{"d_model": 192, "experts_per_token": 8, "normalize_top_k": true, "lr_router": 0.000526, "optimizer": "soap_variant", "beta2": 0.98}
Below are experts of layer 8 (counted from 0) of a mixture-of-experts language model. Rows are named router (the router's row for the expert), gate (a neuron's input weights, with its number), up (a neuron's input weights, with its number) and show model dimensions 0-191. Each number is 500 + 40 x the weight over its row's rms, rounded and kept within 0 to 999. Numbers have three digits each.
Before each expert's rows: a language model's description of what the expert responds to. This comes from a sample of Wikipedia text that the model never trained on.

# expert 55
It responds to: Word-opening pieces g, reg, sh, t, estab, requ, plus bare spaces in tables, such as reg-ime, reg-arding, sh-all, cate-g-ory.
router:463513473564481503440609512548475499563465477540543482464523526606496509521523516510485419516458518453548473461512458492562535468543546533475571452524458520524468526524494576502455517468489512467518559502542524478422605467489542465522493497508538494431460521548468462508485521562541480504465479518481488476495516508543472494471513526471481488449550572548482498552487476514499478560465515524531402391519568432465536464527519494435465486509540488519494578481442455515467452529396578432478514477515494474482505473540480570508497477531469516560514452509434546500564492566567460470
gate0:520460552455496499505576501542529520552523472437494480453467403526554502512494496532521403481535465496481518508455569551560524551510448509479496534540520460580527479532493554459466479536473467440526522447494535497492569496465555595469522506471532452505456542502490475656550494499461549537476521525531513474526564438617539525528566504469557524520525477543412512502475506553496487565482570467520407482528534470497527551478541503464494515507501549485442544509437483541465518485487517473464593453501568516529502479469480508516484492468503451547500535482449482471450527443455518463
up0:487504514478444473426507499422483493531527516498537503507532585535495502468542523539467543551507481532506533557512497463537501455502543497510556453493469522492394492383498405463511522470527500585495502571444470533511478437489493437544466478508536532498487463491536542491491487518514467503573515412518534482493532520410434436489529506481470478469512501522569481569505423487560524459533457538451531542436526494511496492559560577488461486529501413379505488551517496495559499492533523517511516498506472487522533441554539483481453525431451510474484444469548559461565515547583450525

# expert 49
It responds to: First letters or words about buildings, roads and stations in architecture and transport text, such as b-order, b-alconies, building, line, Street.
router:509549459471502473470471467455466506520541546512477515487500509495505503500513507469454454481460529446594466471525515451468518414559462535582475474473395518488544514527491490538557476462562519547450529501519549514517494495479466447509530539538522513558508509520443551464481518486477589508526559544434431601494487502426474477450508534470484453469494475450494505438468498473439518534389545544618476506471483488531469536529416444538428425475577532474519559469465463523453483503409513554502460495552522488515480476499454516488433518527499493555457473447482513459449496458486428501
gate0:498502478488435490481541572463473509410484594507510495505494470510527510456576423514547473528550503452532539477526536458432550480479495530496501502487484516472559544460472467484478500524516514485437453478544425511509477494512528467534470442501475523498535469403467617476527518458510452517523494438498455510492511508527555589550480463440546476519556506433507541514500474553497455472502426473519500526493491543543515452480478490610478507469503453501506510535469550486480531499559550470463514452406433512546509444567508529568463549564572471444411477489512490536522410525576555515
up0:497532455418524486463511612470440509479461572494558478487438491507534456488523527546480486498592539513518556458537511511501557533493545531482488478488466487482458502503458433456478458576508537491477410483525464596484534520516543460528504506476485533547558589467452544488545523450533440542477550481478528474456462550507538527544469469424475437525495520436468574514484490486527489431469477530442528502490479585524505500527516505565545414396457500525486478478473548469476466490466447526460476497461492557482515407562436483458440534524477516469494522564511501577477520488478556541

# expert 28
It responds to: Single capital letters that open abbreviations or names, often US state codes after a city, as in NC, MT, NCAA, AP, CBA.
router:533544421451504491485495496461550472528525545450457553473429483450474510496484497537474543509461392510520519498528622557475509480499456552549520442501476519482512501502467566551517561478485515516463424503483560522557514488483492434477506573452521531524556488482486446527527539546457584441465455435562496436546478568504495535512511555547436473402480476514435500453489537414507521541509459419533524597472519482468505462506529439457448560482451509477510437529443471515511524524484428561534514476537503473536482496539513495477419499474486456530508477448459528487528522542507470450
gate1:475488465475495487483501500497455460492538452548492500435476496515464419564540413583393534503487409558443544452430458555502456500455534464477595488465538563536512569516478525507521461453452481443508456539442479510585475464595478522496521507442505527549475534490528487431470487553527455495533550502519487562545554567467475507425498563507541529472517529509460445506432530527488511477399532515539462545516451475459519512522509459462430516540495426523515526548520531490456478473479560495492450532500497465465491504524523452475463562474510464514481464574526546464497503549505432516
up1:481465516510512500510605489505441473551548434466444459451485521469534448536484444571403541507557445547493487557502471505581532477510464560484535483471461560561512520444452564549534446511474498467430450546472481472544481546532510521482488479441515566522478513441488488475434530431567516529513516557521521491505546505493491574504541494467482488513508486520546472508511500529466450479457545495535520457473419479535461415453532488393468508563470468490488446507449535493468467489512497550502454538475538598448462493577497473507492495489532548538441392522508411487475500533497461527

# expert 32
It responds to: Capitals and first words right after an opening quote in song or film titles, including Greek, Japanese and Chinese titles, e.g. Sou Kano.
router:529562441445535496510455527569535520546462522526514475536480502554538558464515521508504469562453457521493473433525581464522462524417489511467511517558562428553480525529508530510583435457486475549538538517436520470523479464532510468528523468547492521441552485467449448501546452511467540513527497470510428523549490416589512529453498525570524541463573482560552561520488411474552440559452500407505479474562486519524474512516539531468541455502499455511577500552442516494471485454535494437499580468483464515503472457567500502520518531485550445476478419504554486443498489549475527506
gate0:564509468463475509505502558534457576446482496469537489436419495460508457484515428481491435598477521465576496540499467478551452545476405515560546584538484495470533510484517484474475511491505464500529560435485552487472496517454492503504510482485559453467530511537440521427517467606539479533452536519470514528534511499550547560462551511496484486523502441533490473550513461475515501507526614456520476608552535521446497522494530549566490500483527457476436509502432494471453579520473485470475525428418581465534414435467515506508443474499533469458519476495529512481465513501508537553
up0:554531456469452462518456496541455552461501506481460436415481523486526437483508412541496457582513565478571498497478543486542471482512421516465541512523527479473460497480504538509504530486547433460549531407490445471465532487439464528544461426532589508509491513494477450462479469574535458547477456516480517519556562516523551542437545513548505474539553444526530465533514423492516490494484546454519529620543520466506529519559494521594480522564579461493464516472496514470521545477480512432478482424457525463522428503439538467538499503532514469449449469572533509489539524533473543516

# expert 25
It responds to: Capital letters M, L, P, R starting a name or word, often after a table bar or line break, such as M-urray, L-ocation.
router:523469513526570539489530458487531527548493510497500434481449506490490510417490530465521490522467517527484471456507547531503462560457533516489462467513531511446460538491564500494416533545467511509518485522482545490536516465413488458519537518471561506503490534514474484553543533426530579470484508430486537594444463540567519541501513556507473468416538426513482522493456558431539464559527489435509497525433520490597513484502591407464479453493514452503563493532474522557451482529591468490558550461474505419510504574482485454480533476565501439548564426442524473532478473538545495466
gate0:600474534529468542481398492506592469499502496526503519510491545535453547508587522543483479490433550455466500503497504502433446520551547495472530538436478478528501534498481493421423495516485516449486501563505519505486499497439447506533501477503501506500537504566493556444474488496460464518570518464499495477483428499589547494445470467451463472525492540506454489552448544490544465523418428467470468519486518459493464470499530489574432488463489472422521442531463416535521523539472565491446505428400568475516544538508479532491454497594433480520535512563509468547547485502566540549
up0:539547518517496456504527548473507533481506509532568478521560459556617465449506444485473477463458500495515433457527426456514529499461537558445500559523552470542538475449526494460536512513526521565527528509469567472555452502508533543540551504509466528450465510494536452478533475489491489501540482567464509380538479452580522468492477495560502538481461448514589494583474468476564496556480535514497490506581495483577447516535493473533571580518540461514562479550471516461475431492609471513515467450485393539524512514497524526495531506512453509474443448538426490523543534469492515525